Experts of a small language model.
Size: vocabulary 2048, 9.15M parameters.
Experts: 2 picks a token, a sigmoid router.
Training: a variant of Muon for the experts, 818M tokens, 6242 steps.
Below are experts of layer 2 (counted from 0) of a mixture-of-experts language model. Rows are named router (the router's row for the expert), gate (a neuron's input weights, with its number), up (a neuron's input weights, with its number) and show model dimensions 0-127. Each number is 500 + 40 x the weight over its row's rms, rounded and kept within 0 to 999. Numbers have three digits each.
After each expert's rows: a language model's description of what the expert responds to. This comes from a sample of Wikipedia text that the model never trained on.

# expert 24
router:540463454508459537556488449478474478463551541536553530460512561530459456454497459529452531461551482461463525558530519467477558495496545513459547461487537458557452460449547462551458476539532464457552476538547549523549449497465549539471462457445452458496456482531455463548468515556541457555450455556445538548540539549550466539514452536460537453457514446544451458454464541490533541453539
gate0:474572477496532521447503514466426481481530511491483515442459411536474424483529556469588459507540509521524484459457447556478442518474388485491496459517428502533486579515468522536510550513539585507489492511438577510494539494476503502508503530480569534546534534510492552469498447515526530482540467541531456574499482496472500509461625520557447494430501496473522485468476570518502448505440
up0:491527473432475513445457478462465476499564544493527561559470488485478513494527589474520464544557456472526526452517461471560436491478333505474490486456499521567498488450511535584532492559494440454576519489408535508537452499526558502559496517535504519482526463548457486453541489547563488548539432496504463500449498523457528507439546488522508494521532495520523525454437502512522439487524
It responds to: Word pieces right after a first letter or prefix, like in, am, ail, Gen, as in vaccinated, famous, failure.

# expert 1
router:528451446518474518537451470527490492497544537530547521471475532532468468470421474508463535518571455481492531548506503455452556406484567534454544465504534469524461468447575448534496503548507437472569503526563555528526484462449527497480489455438474485430489533545467447528480492568523461509485476541416532532548574498516462553517467546447540423520489456562488462485465587517542531461522
gate1:537527482553569454517555561542515509495535453473488464481441433487552494459538534488459536508592443519488509462565531450483568461527464525453484514509502491537574513487477538554497550433477512532548583550477495453527519516503516470513520469512459412426580552488469526504510500458510501519465505531516475518481499475487550533619428485522521528540429531530522534549528521598445520458523
up1:480488514598492527516491584540593492500478529389501486514469464505510405481522467517440484509460507544467470377544497534512540501514444543484521496503544538507515527410521529566508529464461584481510507491527537425522468513499477560452451508472516535506505502492516517529544433584499537519483529482464501466496500476533451485551495434528452440442479454538508430574475539533497503535545
It responds to: Digit and number tokens in years, table figures and citations, especially first digits of years like 1758, 1971, 1920.

# expert 9
router:538458462504460543554485458486479484457538542538552535465508556536452465461497453532454540468543474455470529550528518456468551479511559512449544460495539459550447460448544455545460458544529456457547473536545546523557453501457545541468460452449461460494453466534458458547470525548536460552449458559445539529540542552544453536510454544458540463480514440544449460452465543509538539451544
gate0:465632532517376475483517504510473493505522417538517481488517395511555538504466484518536520544458493549446512452422540552470518546472518490487501469481446490506551527567511475465492523514452474485503429480515500445450519490530466453547502484511463463476495474477471497478456452569477473463523519517532436458534513446498587515470548539583437450514526484473533468493501517541489403498439
up0:592509531479478466498414525535545489492490460492538456527511499556559501449481544652418491521482454493421501468500475458495430486465487508483514536489565460537501543480540480518461526528506492493482470513483574448492541472536447555497463523474468486513442536452462433564405479514506588479580529491542512506522512404486526495504514476456520572497536503482522498519532427509478525515470
It responds to: Capital S, T, U, De starting names or words, plus mid-word pieces like ust, hed, age, and table pipes.

# expert 29
router:578425420474486532581487439465486493479536557532548559441510534557437450478509472517449497424522488467550516556512498433509531557468539525461540450547546447521449428468527464523530446525463503464512471548552539483513453519450534578462483470446485436534491527505502438517516509561562484483478444497480572487502549528539471498494482555488587474522481479518466487476445546544533523468528
gate0:543502439571414476427529494441503501533522511458444500506476474502465478526517499478517501491473511612489602549520550446522372490509441475554465512513499483483542497479561481518534439432443537509517548531474461505545409523493508522591471545507496495499508554517509481498460477485511502493464507492554511506513494436486500494522562425552565469524580568440531463515484436517523514477515
up0:510492485469433516448527509500516464466516458576608503462474539428487525457426578565488525550541520462463499508538492522418556510546509515430467519469450573536508490586514540548386543542613513479431556518548537494474467533513513489531521488541527526500468468515518565460497557514508490525519506425480498554471484534474473514508467510490552510486554517524488572450509523457494496490468
It responds to: Prepositions of, in, by, with, on, at, from and colons after field labels, as in "Single by", "Infraorder:", "focused on".

# expert 15
router:544457454488463548555510460489476492468548533549556541457503550545455463459497450534456539465548477456472528537529506454466561484525566505458535450497542453551453455451546463546458447532546450460555468539550550519552451509454543530462466450450457452506441472525465459536466520542533470541458465551450539524532541550544461538497450551463535464481498442537441445451465532510536539454542
gate0:508433460477517534473578539464507530465498467594486506468483531511517463551499531422490454500451476508488483483516511532552529465515533464580514443507483585459536574520395539492495510504510478555483498474470528466505513534471447428557545485576537507547496527505539554482500531492425546380500500427524516513471426457461470545443478464503478499505449459438489508505469542550500543557446
up0:375568519524469516469494441489460501482483528504470477445451551455514500459464600550493488485491547480470458485529505565524437459508546431461568495417547571519543480459503497539477553412507513417495475466528488594495489449472494529580442520498475522481557476521470531490484484531501446489483475524423511507516547486544439509498533496465531544517523537542448526529562525463427486492488
It responds to: Prepositions in, to, of, for, colons after infobox labels, and name-starting pieces like Mar, Bar, Ab, Russ.

# expert 25
router:542457455508465547551483456493481480464544541539554535463504555533447457457499456533446530465545478456467533550523523459472558481511558505457557457488543458555448460449549454540458455534530453461551468530546550517557459499455541535462460454447454456500455472529469456544484520547537457549449459552446540536543539542543457537515452540460539458471512438536448450444467541510536535455537
gate0:452546566528580528416504541498426476477498534529567517462556491478544505469526487506467436518550531550485516496494482503513457521485480491493481488581487509510528568549505558492513428420455552553572524590529488447542580506494477481500489518552451530416468507505490485484470515486517472479513523520482467580561462439499515503518539548459497564494578488494551577530501421519471489501412
up0:565471479456549517532543464550479474548479542495490475519477529546488539564510408445557472476503487441514437461445438435489481525576468464465494562505467514517487601474509539553467513467456516495529485453531466545480522493559496512458579495531492488565493512523529508443558470531495574442613441500521518525477509414532524476534479481507485573538497497456441500529455554474549548505456
It responds to: Final pieces of words such as plural s, a, hyphens in compounds, and score digits in tables, such as attemp-ts, refu-ge-es, 6–3.

# expert 14
router:525451457537450548537483452537466492496555544536525548466467547505484469457447455521471503464527467485474548536532516480447542470522536513445560474507546477581465481484542467541417496509567513478507436530545567495562437533462542536453483462427458471508452465528459450547470528527539467536444437534458515547544545548531444556529446531458528458540529474509444443449471537475561542470545
gate0:482477467514462464513518522483523488516530529500555520519454462575463472508504615555471484535424484503482486461423527453558491501496453493510534513476491543455573491574532494446487468479525548517470468541542527465527468494550498507501456470474508432636444501437499511440453478493483450468531511510514522360468443501497536523453473524433519462483468531527523483476569503446474413514490
up0:472505473472519581449523495524416519485468445485458500509479509561494516509581542483472449455470451551518474505538507527505504467435515543516546434512436483555439542529460517528480449545520461540555533533540524569436492518457465495499446524452528458489419539574530417494451505472486530438463429561496513487543504443414469442538519455446474530452497480569501499534547528492494530557459
It responds to: Suffix pieces ending words, such as ation, ies, ers, ement, plus month names, years and University, as in Spec-ies, station, November.